Experts of a small language model: 4 picks a token.
Below are experts of layer 6 (counted from 0) of a mixture-of-experts language model. Rows are named router (the router's row for the expert), gate (a neuron's input weights, with its number), up (a neuron's input weights, with its number), down (a neuron's output weights, with its number) and show model dimensions 256-383. Each number is 500 + 25 x the weight over its row's rms, rounded and kept within 0 to 999. Numbers have three digits each.
Before each expert's rows: "comes before" lists some tokens at least twice as common just after its tokens as in all text; "mostly gets" lists some tokens that are sent to it at least half of the time. This comes from a sample of Wikipedia text that the model never trained on. Tokens count by the router's weight.

# expert 38
comes before: ".", ",", " in", " to", " that", " by"
mostly gets: " announced", " again", " won", " revealed", " finds", " reported"
router:501490615505434472545527506544494460443513512496503500496498469511483470518541485502499571505508488485497493507504498496509510512517496530503496449497495518495502504519501493458496499508511510503476511438507495510502521480444450487495557513500556514491511538511501508490519495512498506562544490513494494480525492517489510514535503483521529499505512482486485505494506502497484493498506
gate0:493500483456548518508472468548450502470538455523472494495528459511513455491527501502466489509547487501470521481501503489486491465538500505502524496487495470499508493477488499490530542477513545517541582483491503475513530510509529471505516477515532448526470470525474497480504537502518493467532539500490530503515498513491532427512534485496505542530492477527526531481459531533488472505493
up0:546510483517430502490531541496495488492530490516508504476518540534535490484495507504484484466504472565553501512489486485464515500471520524525461469552524488516539508517545489559457473499501522518472510519493466489561500457498488507525508510535488512508512491490498513529505513474532500486486528502501495444512520510516475470480480465496500546496501529487526491517529501493511465476478
down0:503467447466478540533519513489518538529501465507521547466497484529478522465533528484518493506511504467448484492494513548456469500480496497516517486544456485477482474466485512499478523470517532535496534511499478508504535540516508492504505501535510507491499477521470520504465531552504481517525530499529472467496492505478555507482477467518491466489466527517538475437494473538519461498486
gate1:470481504561493483476498509502506526505511482479476448490508490473481524483501487460478556517533455492525497510517515526538512477476470455504511473489527498547500479553494515472470484517524476493488517533496525509462478486520521505444567511522508483505475490532491495467495558509514583483468508476493548518530487529490517462487526507460483505514533466455539496506492466508545481517513
up1:494493481453507520475532484525483523503488475501493505488447516522491525494495535544479484477486510477513498528513498531473491495495511530481543553544501528474488543479505478516517525471465487527472504525537537500469537476483514453530486536494489529530504501489495469499528552515518492476500461514473458472504517521555529521520527504495488476519461499520490485519524541515487475491470
down1:480513477485530501468509552516491505480479500498535519508504492466502538491517492468521475546474523548477458509521480508469517510503513498436510468495516500439480491480500522469441503557525528472430507533452527528494504496538512507507517517504476512508511467556517471532497499530498500472461496481504488516476497454479483548503523522517527531476472499517511551507491499510516519493483
gate2:477526537487480526492480534479461483514522481507457494507538485543528527514508471506471486499477511535457526497466501552508515501497490421463483475515503501525501506513501512496437514472549503540491520496526496516559543486505489498517528512477470526527500550521474481454451556496513472490548488467497532522498473479476491529523480511502512462497477499453490502513459530504475491478498
up2:547476529507514540539516510524519464535522509516505524467485516475528460492498490503536518498450531483508521508490447520477482520520514528493497496530542504455509517518507493506483524477515545516495489509510489499519461479518487512482476508477474476543485571498528514509491474512502514519454532529469463455512496532519506495493507536512472468495520511497496488518458508518520480533452
down2:454494509542545524532509486469510487534510507486477519499520498544504505532485539491437535516492457450536456449452480511504501490530488460477556524520522514465510518506541521496470555500529493502474512508478544488485463496452520502496489488460473500459539499482499529483475479484504534544476498520478516535514541508487503492474510505484511499507523531552492544532483510515502483522520
gate3:482522522519544517508514490463511516492533498495509519512517459453505532455485524465490482484496427519503476487511518587524546476520492482525499494519499482514509514477529538495514496520473481480501510482489460497514466464522523454522558529499478504473456471530519544436500503492498507530454497518465472543531511529492474445508520504494503513504502502481525490499524501484514480510479
up3:561512507522507502457482489516530471496536523494520482519539488485496471506442546489492539487493503502514511461533486521512482478515490543553513542487497519489504493468483523496457497471488491501502487513537572543460486478514500457461512508502519495478525475430518502518515505488495496525467484452514493514473499498479535515526501457518498493517527470498488475540515515495578482530506
down3:501464526517512490507524523511471515500494551464485497469458522503440460423500512489515529501557487493503512530510474450452492558480497497537477472467500507458538485488517469485511497531539475487484457502526544506504480513506524509507495507521482527484500535504506454463512486500508480474541472493499504532461517524530539494510492482501518548546537505520497522493497494495480510498496
gate4:479467499506455462485489484504464528504505484513498536512507511515513510442496415517499505491468442506511484519526454507535514540462474489523496474476497478512500477498514501485539495512474533486471527499451488460511499510461521508481506493504501552530510509518480505490518561544535472483529506513474480484487530516526504501508515523482514536528469459503476477476521468552502446506467
up4:492518523534510533491533490521492494488499473504533487501506493500521516489538526507481530484460487472526505494491473457439480481487515487519506510511451509475522484531532469546505519502517475490479548530501518423542518521509534517490499488497489485485506507516464462493506501498458465516555486479492506489473522490488510545525514490481495548500492489523497519489502491520558473485509
down4:523498537507503503497516518483486460507524507495465546534496534506510459540486459528506535497528514491523512527531507516475478516516468484486502472498529514504465498502508544500457454458505486510448499489509524558525500492505502499568496514494509529518494518501461496504482521515528517526500499507509523527497503483504469487475543489500504474476546519479517505538469491512543509495513
gate5:496525527496523502546519530508515487532506455497480503458515491489461452476501442467458521540507472489456501489500518547485490494492491540526483530494500507494495535505496497478497495489504538502504506510485502502532465524507523500468494489497497497501503527528482484504537540526506496492475479539480544501514526501472518487507482447490511521506479445497520497468536500513481466488517
up5:465472472498543488512526471469553540484480509531508494475460489488473487468533478463506468514491504520481489471508514473474516547491498488509488489488497489470503551483490509466494567480504494484446437532499483504527499497498477472509475526535498509479485516536538509507503549522534502516531512498557487492465550491499518566503498471545489505494510490507545507527516501492491498471518
down5:509486500546495512498515499479481530473451446539524540475519526530520432480478537477527487502486500468492460493497524488540520485503517514476468503502484517488474483494507520509509540484531522532506505502464486503502496476519514499480492524529544565514480494482551525506513493503522531528469467488496502473470476534505477546491510509507500477508506460490504489496525455499499490541545
gate6:511496511503490544461518466460415503487530520486519487448497522492512483489469482474528499506533478490459499504482512509538503474528463504492453496491513513520509511481458514459497475489503496505497493506520490509528500488486487509476516569463472500490520547551502528460543459511512510486521545476490495548507489497541522469519495449534518502521425482493508513513561484514450533500540
up6:517498465498496538429497504517522518558475494496492487497536475524519488491505446451499523501497455514516492467520465521507526509495511534475504545450528454490502483489476517498493497459511506524501515511524497506508477503496502532516498474463466508531504483511496526530494538507507492483460497542482518562488508564484498562493524478477525517496480489545495532489499511500471545483517
down6:504485490521474485512572473496494494512489546496505514483507476497515510463486522504552512509483498519463483533451430519502518502475535459483495518501512503514506500457535480496536494509529513526512489487499485485524487460483472499453502501469546492478470504508507519457536511470516511520484510453482513499453540448528474502484504501503495503495508504495527489519491487531489517460505
gate7:469455490499481506519513505537499530492482514516487462543509501512482508505476494477442527492472507457479489494530496531462496450447508478530471533525543509522503496490482511510528491509466485544539493553495499504511553482487504490524536510560467480553507527507483497518536550497507537471509489447512495521515510491477455492496510508545483490476513453450515513493515474498549489506509
up7:536534509482493524492488518465482538480507456511510485467488513572478491511546493515486504506495515494537527498523518558489497511507481530478487492496468482481510538472476492491466488481504495519542504497468454486496530486524508515420517554504479495491485534485520488458513507504496473489514485483446477474444556509469528472487527522511487485477532542515485503487486497505501498505496
down7:481510512478509524455495481445486515462521501481472524552489548529499491545496491511483534499475504479486503506495538517476510464445486506483458472502486508492507495457462495500447508516493512473532501481483532499454495520484549503488453480513508517485505494477512491467534509501533480549492459462500517467511547475466513516498511485494468511471449497499526531550463511543495458490555
gate8:501525442493551484513503470499478496511502487496501514442510458495493536463490526489525467517499448487521520524525475498461522472493498523527494472442496506530490557489550511552494481510489512466521529460514489520552524511541498485502461495508482512498449515486509491451536499535527510482504489515520513473510500506452514488546480516502509445502489535454498499489502538525485505486511
up8:491469491510505488512542472523534486503514535487474527452516461455545506497535498527484503492527542480507497516489509529443481467545548487472520543530502490473500533496475534500511480531543557522496505456480491521479473546533530463465440495501503545519512527490496484483484505496469505511499493473491486512511519506461475533481460476509462488494489497516474489460481556497503507522482
down8:468512490522521504515530539512484533519495496507501473493525477455503482473468508519540499499515561480482538507560469468502486494520515549520463524527500502527474517466471466538472506517489506493468474455468501513557501478502451476510509544510484519506506508498524535490470482455489523509506487484502542471509500452513499475481465520496523491486522535490509531475491495500519495537485
gate9:509492468489471505527515466535514517521508504512480498541489534456556493500509481528506521516498523506480470512512500504542527535538504492466496525507501497480493508506536486501499442456534505557520504522527509467568504520489499499463492494472506534498512510481535543488525526511463490572538503507517544508532511484476496491482464483458559443522484488496501541448515470542497486475523
up9:509534454504514465468508517525528510475473491478501455469490562482544534515453487536534491500459484509454485503484456513462451482502486473523508502481515479523521499544497466505533467508479486499471497503487458507507526509464507518474470455471495496507489466529484504480489480465499504508490484509477495441454528503524527496492485528470478535508505485494484536499497499534489485507504
down9:505463451525457456491513473465516504531505514527483495492435498507516524488482500497496500496469455516512485505494448547484552510492504510474540489497522475537436499493518536515520495538537530492480440476529499524499453512483513495510498512479525506530503534486541494491496508495479507518538491479512480456468494521510444539486483500548492479509551496474507506502463524523527457492507
gate10:468505489494496491497505507496490481477486504555492511526484501580517493526533471488460500502462493528487463498478490548502464511508480473511471542471512502534481502489485488542497481486514513489526499547515518477552480478514510560495448452444516495439510496497496478471509496491486505517497509487484516504489503481535579479515471526498477502528513482509505464497472524495495494544567
up10:488486536526493468489519494516495513489516515509527508490521476503495497510507547521515491461466487457507489533512483539505514505505468498530501524492494493491464505516524506509484489494548541492501507553522497490508518533566477506487535536503497507468532505525523544479459480518436458485494491488502563496489485506532528519526488486509520537489496439508439468490503494495513473470530
down10:557491525469519467503503493454558430522486466493467511524457509527508495484472545523509475482484520480520458466508517518550483473476485461504512526549467510520470485518491489472523494513480466508505534466517577482492490499503527491469488518499503515478471502494467528529464531487505508484419525483510468527489473505521494525542457552506501439505469552495506516518531509493490506522533

# expert 13
comes before: "-", "\n", "|", "\n\n", "  ", " 0"
mostly gets: " 1993", " 1984", " ;", " 1985", "—", " 2008"
router:497515501507441465501492516496497434474510503494500492491502505524513486520523493482493515526520475493498499493492488497518507491587491549510511504501489510501510499511518494562474501503516487507488546462506504493485467436501466488497487472499524539535506512581535515568506490484498514520510479526562501476467510514502512515507513484494485507517523480494459492582516503485475488522510
gate0:496486482508521505525508509500491524514505510499525488455494477488532472483486518441462505462477469520502512501502482513520512509521490494511468498492506485501451504531493505532518482498524470466504524472507534465507450496484500524521473520557550463520457493520501483521512508524450482504513444483510446468485524505485486482499492481510545487518495495488473485497506497481477485466499
up0:480505505535494454517526521475513512500510487498504570529528464482487446524463471463508517500494489517494480505519522514497428475497452507480478508538504533511521532492525503518521458475471497525493526509514513522475534516512488512486481477517452436481534505435467533555487472531500571485531563496538522521503482550524510517475525498507485466512506455513496500492484482493509494499498
down0:547486489512491496513507511519476500465509566478486455510475481519507490501488483484508478536518484473488495493542467475471482477479506498499492515515512511529536474508507472515464482541488496473480522494510473483484496467475535473514493468535465477488515514439495499512500496514524556509447496511493492502477473503510488473483508487523504490469509497499446477556502487526468539481553
gate1:507493557529494486529528525554478482500477433485512479495476499486510513482536478483539521492486492540465459511514488454496548494511483511461490533499518482507506473491506507456480477432512503526556532480518494506461524513519522524456485529463518493494527505489473494532544469497495468473516523560517523439478512528474486476496519491475503478488475493519508474478522493456507510497457
up1:441531451470515493465486531467453492480514535496503483487474499499487511540483492520502520479519503508543541472506486487492500497475501459513475547504495481480499511552502483495461528480541459558549491458517505499503476527523532499484473509478479466499540531496500480492482494502487502464540521535535532456468549524491504450506522480498486531546475503502486490513497490518499523505507
down1:467494532498493482507505519527504515504542476507527503509512439530521528442547534462516522510504508510469529511519475498572544498503441537515492545456482538488497441478518447500500500477479495508463504513465479473507524498505491530489470489557466530502533483467471525481504505495504497488485507525486523497542508542482500488493502459514479542494504503517483513476516485507502511449500
gate2:507502518499540496485543509490561482443516465518514483493514475471496514500502519492455494455485510523482515518552501498535493530508487433475501492489513531515502502511459522502513510489508538494499523477511510538517485466509493520490499547518507522481530475465524518507454521526476499477479508545535445484490489501481521540508495487485533527489481549551480505515542465480503551511527
up2:511503511488480527497493487515502528479510498522496497495509502494482473501490479505477483488512495554501498453511502504528509515493461539480506499480481494520494507495538521490494510491537521541486513503489536499562497459553485516523540520496517526519484486520536573505530515528503491493496490500477467484485509491531507508472522512495491490531500522502471434500541523460518498507505
down2:466511485511495491507471431465518511502453478502482510483498526501505545567498485518486509476476556459548509499508479518491532477459486544454501507493532515541453468536483515499484572517495509512501532474475475492528489531497538512479480453540481485499518503500488515472485493494473491476514512480467477504503471493471503454537476491492483520528491534478503485540509465504473479517522
gate3:488498555471503464535516495475515486565488480493564504478517527507512504504512457481533495509496504479469519489492461504518526540481502460515515505474527502436442468524478516474461525502540455523456505446503489497467539460528490475505505513519491489467477488552503487482490525483513487450475544462514449489512523495474438497486473518539463488534493494487516476481487548518474493479510
up3:464490504533525544543488538479535524484499465514507457469469557454482501470519499533549463530522487480531478525540493497486456515527490558500519475476474518527553486469509492529524518511477500492470497499505509477502490500569488504441526489467480507497482521521554488509502523460497489534494527474519564514481486481528486520491464497500513516545476525529536514470505553511516502487505
down3:442498472528486514505472463419484486477439469465495494462465507494552480514516557527528538479523504496496497524519513527490496476529494519467542507484522475470487534506523472464497487500490492514493526476529494510511468522528497526549495560527460535501531543500490471490474476528503500496491506502512531463475492475512496454485495484510515500472497471498472518501504512466507464498521
gate4:476472534573559463445506494498470490469486482534513472516514523479476477502509497459496502518493493473521493522507480506525524536506497508512503460500527518508530528464524492486466484480472486480474543481475464542481527472534466482510488517481502483505501497487465533472493538521483495531524509534493484514475528554526552524505498477475479495535518494472464448489493507494514499533452
up4:478497455499463447506482541500515542529519451502501525473496543472505492500487461476473495503475488536506496530494510503513522552458486564518493512479480481475517497483530460487500468511524543517512486463520482454491531483474515475498512517458516504507507476497531545489488505521506511509521503544513451504467468471486537546534520487519479494522497517487474515506473522494515497513547
down4:480542460470485488510497470477530479509509505474479477478563507514526489534463471540558510425507482533514530487509478499515492500477492545540536551514481493495508463509536518469494530553509474477532492513509470519518500499470539479480512478525455516497465507494474501465510473487485514466443510482469477477530478489494520487484520538470531502534497524507502500434483522486477520512480
gate5:440490505562473465538515446488508529492489478516523490504536465510505446491509523496488509485491492544500456473484468456506517522510546530445515509549517497462465480503516514505485529498480485505442519517502511448424504463504503511500516511520457510477502509491483538479480491527567508492495483514532489519528527544540464525488469523492485522496527513502480470484505489486497525517523
up5:505483492481525482439456512555529510524505491467504499504525450478475517473513491465519518504502458552498496516493482454465529480514495541506501501488536503545444506472506498482525526476489513524499468519519503476513479518534478454511483491476548499462498486475515463450531490530499498496477486496510540524514491501506540499503500520522496565488500480520470506525519484503519495507500
down5:481489532532505479505472486502521530534527495514501461534491528450510472482568475515475547506543498555494538484460500490495515429491517516450483440499510485494494491518460498490506498519507471527490484514519528490462499500527510503486509530513449501474484524518463500478482522523487529523504499534520508511475499505487452501515504500486467548525511498480501510470469482458511557480551
gate6:541514492490506486477495534512530486504484527540482490459517462541531491502539552468524497525512500481467514496485492517482530483472496505524508514485465546530486505524550503500505485484514476500484455457529509525518525497492561510477503466497468506524509510512512505554442528489494502438482470496510533489490496528472456492504486465518503534506497516507520505529492506479477479535461
up6:486489528510492535536537511544473506506519476551525494503494495494474484476506513508503509542515519566525461533495498495535501511525455539452508458508549532504524505536481531543552490517503513487491522567519516549493493506497490472514499529533491464496511462539445490510540511499493538513517519514507497538485479499507492489465476493476534530481541485482435502513497503497515504531511
down6:540526455533494496496541479497517521520505486508502538479483504504434482471476454523483496512498451477538492490469472530503495483516497512511475530509527519542497503463455556537507489495463477511510492495533446519483505445525471492499505563547504510513512514504503520496487534491471528502473482537525526507495489510539466490495493500530474482522515487491475444511526480508499512498510
gate7:484486509552484463499471504505481465489505465484511495486516474491487487469538534484452485485495497493459482493466498455510530526492508499478522507468483513488503487481493514503479456473506477481445534482516455473529505486519542498491484487514528514437483502503509525461523483497483507535496525508489526468492535517521459526479513477513573540532506470481505463464474453525492498537504
up7:435522553500457473496518476536536529500458490475530503461546466483475463482523493455497514494474501500475503505480486456482511457497526494519458508486504479482491471514475484477533470510488517488476584483534460442530494488526518495504472506510505510492520465507493514493503479472490513514518517532555497492487550516497464505488461449502497541494499466490496513499505471487492466521517
down7:551534511450481484504483539514477457504502473495491464494491460474492472497526506498482482462481542547532513541500492508492462512506473489477484458527435455470504532473504522504542443477467482494503521484505523530536523482490543524505483504500525498482434478470498471550482499487482495498529508490499482497458545492520489513548509530526523470525508490474480459495509499552521503507522
gate8:502506471566493470484510503496485528489505457515527488471519510520534482505513504470510547478520448510487517486522496500550500531513499472474498537485497524533539515517520485472470519470504459525492519496512488499476524484492493511511477529563503506454490474497477493493476512491467502500492510504538518529499528519477513494532489479465526484515460483469478523531474505493511534510469
up8:493468506483509500509540521508504450499513518515498522459500462517519444492504483478504488519473524553484456509498497485517492510492462536507491491510533496482506488537517480450493468481517465516571522515486497457499522517499535491482486501511497486507496488484507464495501527516512456481512532565458455514516493472519502485501529542505473494540496495463518514453476538514507463529520
down8:500458515486511478533521548564536516449508472536505480513492515471497490510523468532506535471540531553438545496480492504514533495524527470538519481509530511497513549534504475490508505464511516506521538492439511514519533483508504512450451537556459492487523473534513501497484486462494489487482498475492486469469490485474479535477502524501506502481532527479487497465543510522516477505472
gate9:504505493516502503471481474534471489419439479476439542529511470519502492541516477556512491538532522491508475486497508463518522479544476481507461491492493484529507489508496474512511512476491506496450526510515461477495484493540503510507534473523487538476488497501510505482518502511472517479518492520506525522538565459544529535494492511450477545498470491471515505509481494520520531503532
up9:474530497534531520478561512515506529530486500473496463511505495472468481535479477502444492461483523545522508538507483495514463541493505484461479510491531488508483485491461532498519529542490472515470553495513482517455516523509471510510530559500490478499512520489481492524511502508520532503515486456504525521538526500474551465547530522489533495486441512527511484451500457497461491509503
down9:504499502493484500548499482461484506496489475523512465446501489474501514504465483500451440507488483519438505509467490497507448454536504475485524496498511528503500474561540506485531466490501461453489490527497496462515518498471476483444499495419487524567496494491471506519548527496546476480522488479508494471484464481531480540557502521524506534501523479502502509520518505487481492459504
gate10:492528523476441518526507483519470524545536489496531494458542545467503465517458491471504453449476503521521537520506515554525515495519484510512492515523517517510539550504512507503512554531513503541502434491506521510417498482526474491517496501488506549501474496498489507484477541468495460555513478464503487515467447500443490527525477518536503486495495525527448516494519486477514488516492
up10:472485494505454514509503465518477490510499479507553497519501471501493501515476479485496491465482523472510499496518502546501505484493499527484514533511493500481539572495471501488485514520486537492494526561513533486460486457512510518484524515514506506513441483508557504505509513530522475504527491492487521487476513495462482508484512533541511472495478515462493484510487461479470507496500
down10:504500542476510472523502497458500494495475446510499511491542508514481492491484519502440473511531506502492518514501507471530482459496514466487490527523466487490496478534485544479510491511490484500513482494469482471547498506453526451493487533445487513459544515519529504506447543478561496505482524529511512489488475514477546543516497474469488506483503456495527529516524504479527492531430

# expert 36
comes before: " the", " |", " a", "–", " to", ")"
mostly gets: " considered", " won", " announced", " became", " According", " stated"
router:496464560505494473577501495521491435480513519492500516500497483516492453554518483507489551495500498481499484493501487493511510504521490534517502487498503493493497497526509473481494548510508500515505511455509499507500494476481476471498523474493556506529509581548503510522503520507499500519514499530507491493491494530462507518562502479514512501509511469481492502479500496490490495500505
gate0:465513496489486496508495502492483504479472512500499485467481523492494507553493508524460517525480536466470552473503501539496487538497494466456481495505501426511514475519537535494548515470467439498468495508480470481504544498502492495503528435459529477524503496549496525501483454516502492504464535485463515516496499498533510473512499458495492512527504506548472512521452537502483497463498
up0:474520528507523492497481472518506462427509531480525512538498492498498494520491513510472490525532541505523479516492494471479509478495469506526453468474524475450544461471498490481529472512553514475532486480549498504491477463487478507505560528485496496491489474463478543502535546516511470517468461503504523476521467554476517512537522513498538497491503496489463515453511501514513482477502
down0:580506479548458485494505505497528472451475481514500515470505489505531506531498477497502498537484506478529495527510537465529495474504517506483500475468490488518503511479592499527500498533507493495537494488497497530501510464457498512509434517477492479508525496511483511523475499500470520482510500432484508485530504489508457475482482507489507500522539489502512488443495504482514480525480
gate1:497526509520482511504514446552481469488529502507514523513515528505491509474506472547518542477502507457496456481522501484522529504549501504510505505509520507521474459518501542511514449518500487484586506477477493527498472513531507482460525513504466520480486510535501536514542503491465496497516504506463468475459489476498506497489488495490510495514466507519498494472486487534510526472469
up1:502467512500521546499479521471519523533515481518469521497495454505499493543487526490485481497510510509482529521477454491410472484493515570489519468484480518530481472500473498543519530495526499506474495502522481503477500479479500504549501496498483542472502458518511549515524485480510536491506502514547549469520493474495551502547519511477504487474545446513540466491467530508500529488506
down1:466488511513490507525463480517492501527494485530495553457545501495498528511516505448483507472493453555522450470530518464515523476535525512487517475483501513467511538485530506475509503504474498498501520497498492515451478505489497473521517488507488496533546503501514490493472504508508509493465487504539499450486478543488515523474562461524510498506542527484461514518511517475460473544538
gate2:502527537496477453507498466490498509522489498463504473445482488452514514507464460487468530507493488490526468541474518478565466503511490540479531513477492529491473511524519465542453463490540481461511513504482524469489497509531502487470496539548436525499501519539490497520551479497466526479492533488473527472507504480475453514505489504517484496516482507516549473467487465481492467505481
up2:497481504496489470487487491502504500511546490515473528548515528490504524519485491523485511508522509482502513518542546499499491497496513536550485484519544496466509482508504485497494525538521480544506500513498485500481514516535475458491507482480468451478480530489501505524523530503517480488491449516470472507496520510503484546517513550548529495500495490482465495480491504505502494555507
down2:476500489544497514505501486517492516517458563548460501496559517519472488510482531453530492535475462486529514515494498532491518473500509479514523488539504517456465485497507506499499462521526485513518488487463507531491538497539513472493500503506483463504541467545508472514504485526478513483448554527494534449513464467496482531526469462502547518503540493520495480479507530510542476537492
gate3:494520504480505536516499530546469525469499487523486498532496537494466537478507467500511488486551472504510511461532502545518515461464489527494512510486463482488497494478447522489508523456559539504504500504553458522511520483551492479486509515526501488522464463459522487450542471544465477479486496489463502501502475492524515485492487443530469488494510537473451512485533519487490491475491
up3:500473526510502495502467509486506479475498508486490548490500508483469533505486529509507457509493513544527514493499467517511510509505551514521583494528518483493503492526516506533504516484532491510525475500447527497526469547471493530527492468497516532466501513512478523492549478515487515510441493528446467518475506525427494463530524517493519455501510486528493507504511525494480517505506
down3:524462512532521467518472510486499529502503491515546468512540524511460513510487501475480482500492503501484502518481498501501483512492515505527516456429512507487510490511494471483502459481544529545489480516491498521502507472505454491537530506504494514460490485530443487499466479485528479525506502476489481537413467496468463507527486495487494473481521543499506496466514489536515508505522
gate4:474486541522500499516501473510523556486502551489523518461498525511518490492496470454495525490546522510527463527500499465488534542490524517505508439523520477527468483482551518499485499483533532517503513511506508563507455495507488453491471532513447541510473499535495524519476487472515517478502489491464470542489516511455504473521491548473506464498517450510495512510455459500507496509500
up4:513485530526533486483510516543503465491507426487505516482520502476496508534496481499541513503509512506521487532510473482446491513497500512505465476531520471495485461510525525504464538491501519468521469473537496530487495487513523496526472497544489502486518469502510466481480505465489478486506492493507496522450509504492522494474476521475515499516503529522473493468540485494512504483481
down4:536506519522496492513481485504510457515488519500513525519468505487483507517479480519508465508531539508556512521487505482492525452488482515517514460483527524507486526509486509477475509524482495521466513471505482491461502554528479472491522513512517521510500510501478490515484525488510532510494502511537509506486527501535484519472527472481477487483455494534532520520484517545498505484439
gate5:482479468521499514512497483534509513471480501497527511458496501519472475453497527517495491484501528462480481481530514475505474466539492518465494505493451450513490544473507468494493460492530501462495497434513504510515496498493544450488503512532465469517492463540436497517511486510506474513516527452490517488499482485513519501480528512534497508511487501482541457464481495497499523516528
up5:505477500495496532503509493479519491474511509523468524496508469470508522465532490520534419482473489500494481468528464467476487503454489534492497512479512518493503452493500499516459514523507526550478495519526520495488514501525504466557497527483479479514511541494565467455460487476485489524493492496505518470507491515480511454496504463484538487474485485517500504467501527517485518520509
down5:507488542494487449512497491552433506474495483489499475505466510486531565515494497479550504506555451494494518505476509451490510538488511538463485456442532482461452528547523547509498520540510520519478508512483488525502512532543513481548503483504530491505528444498495490492524463463487524513513461499478510489473501502471515503496520556501494490500515474501487498536482470496539495498504
gate6:510511538424484486498520534506461483536464494504510474484512470503491512510521455467472506536475483507484497523499469519507504472500494489520501468536496504537509475512513502542464476512504528470503465482491511504543472464469506483467479500523547564497475490527503498492497434521506488505510535511486546500465514482458486485443501463497533511483493494499489489511485480441475497525538
up6:522521499494499511523549498492507484543514537516505450502484527506498507495515541476517484511439470544563485472480489488527509512492523519529520525512544475497500500505477515526501539486523487491512515514482501497563472488526520487505485503466528497514528546470492457498516490477537481485480483528536474534527453485479542489515522490489520485531503500532464464508451464519503485505494
down6:527509519517500501536502499506447500515516514498542517500491488523517458523501493523491508526494498484488480496518535518527539490510494494555479543496488503503510500516512496485518502474509544486477511486553475508501459479514514477493471491469495489471472499481519514533524544541477482525488527481526465512503471501522478485491464487507499513533509481509490436525519531475536462501433
gate7:491486486511499483549539483521464482500470555532546475476479549502516450488510481517490541506500458544535464491480551506546515474507467487503524442499559527538524521436505492476484520462470489469479492472491525478486477525507545536470507497475499501493520504512526490545485484517510530500485488552464505469478507485514488514472460535505476467492509535514510510498513503467493498506481
up7:508515508511487493474520555495490516503496487446466508482491541498517496541490485527500491496515473492503513511515528478424479506494476491504493533512496483501478521484481496432481479505520507500541535478481533491520514510516486454509443514488519494542525461505479488521521506488494474556509496469522506529561481533494493545492535528522522485488486488505525463495484528532514526504532
down7:448477505486492499510474476524493523529538491462455487465467491514470495529482474487480511512543523493478564523470515554499465544498505520482479482482467503475510510470464454508507538512439548522504510464531513509524452517519527513506486515509478491450548526497516511514526549475539509518482459494510509501474510512477453518520545500492507501490477534546491510470512491457511488534458
gate8:538493515505523473479494516492509512521498532465491491459491512494556463486518526481501499510517503496486501491493500499482516475455527484493514494560496567525508513532562462539482461479502501445511510448536477520557506477538509537495495511496459531506490488481530517536506487501438439460533498498463530494512498546526542477489512483484534488479505524492494543499527464500478498496480
up8:514493517480483503482510535492477538528531526453475536489482490524480483522456506477482457489501527540506487495523493498539523500504478505527554487479480531499463509504501517514515523498492500533496506490521530505496510483529477455523464490510510493517521491472522495465449492491500474465489488515495512498559482479517518500464477538526491500510452572533457514489525485479480485500496
down8:473486498497530482517510510571546484495458481504472522516492498525500497523550490533487453499481498527544538470553542520511527483507512489475489558512475474490504512498532492506485550536505523488484541510524486486529496515493496514477511501512496480525508543522518490501478515492486513491461444535467503507488449501485470532541494508499499489472514496474521487542454473478494479543504
gate9:471566498510509459487491490504488513507503490490538475519506522529520508511532528510471516506496507506494549480531487494516494480517500480486474496507474496534485478464524520494479511495489493479477476504464520486478493528518469524510448484466506519498529516464532494433506538520532486493518546481501484561505496507461492551531514449519453506492517503475478508455548490474563487494495
up9:536503485508512508475509551486519500502466438506506522484427506496507503497490503447480499499477498502450504528514486521535501502494493495511507516476509494502501497494495455493519475535567524482543526572478495517453497515508455501504486503523485452511527503475503526507488540513506531519499501511494521473480496555483493492507467508562518465535477519476477502485504520506496457479535
down9:470469525475487519479503502500479500487540560526496490528526454520499511445513516494510477486482512492527492489487551512482485512509514538532511490511501496529472447485480536474489444522492516551503495442508497465455474530496491495482501483518513485483500488465457526481517531524459534485514484460477504514557495549458472529495479550484465498529501451522480492485503530533494498462498
gate10:461507535525483520487498492529478515483475479476504526496488504477516472422490449503501474461519500509518513462510519529506529555513503515507489496465453460520446451491528481491498504488509489504511505458491492526493455497542518537520440526484521458534483504457522477509556483517485540492487483490456485461502541529506462474499454492516489477507487493525483495509441515465500477490525
up10:565537489510508488496533536502504535545495493517495515537466511518451494466508497482530474496456498499505504523458487479477472527495509534491519484530528489484515512473503462510493450467495532495432521478521501483547485509497498484491528502499501485512484504536486513448504524528506502535457480512507530505525519473521492501530519492458537489473474502531523511532476518469503516473516
down10:481497503491519475509563476470455470517527518483503471482469493506522535471506520526475489490469499469494501548524476516491499510496487470504478479504493483470478518518494488494497560487526498525543577475492457502494460493504529468489535488500538486478462507451552556521514531500513516515501508528514495511520482512518480521506533507479469528492485496470473478481507510481446491501541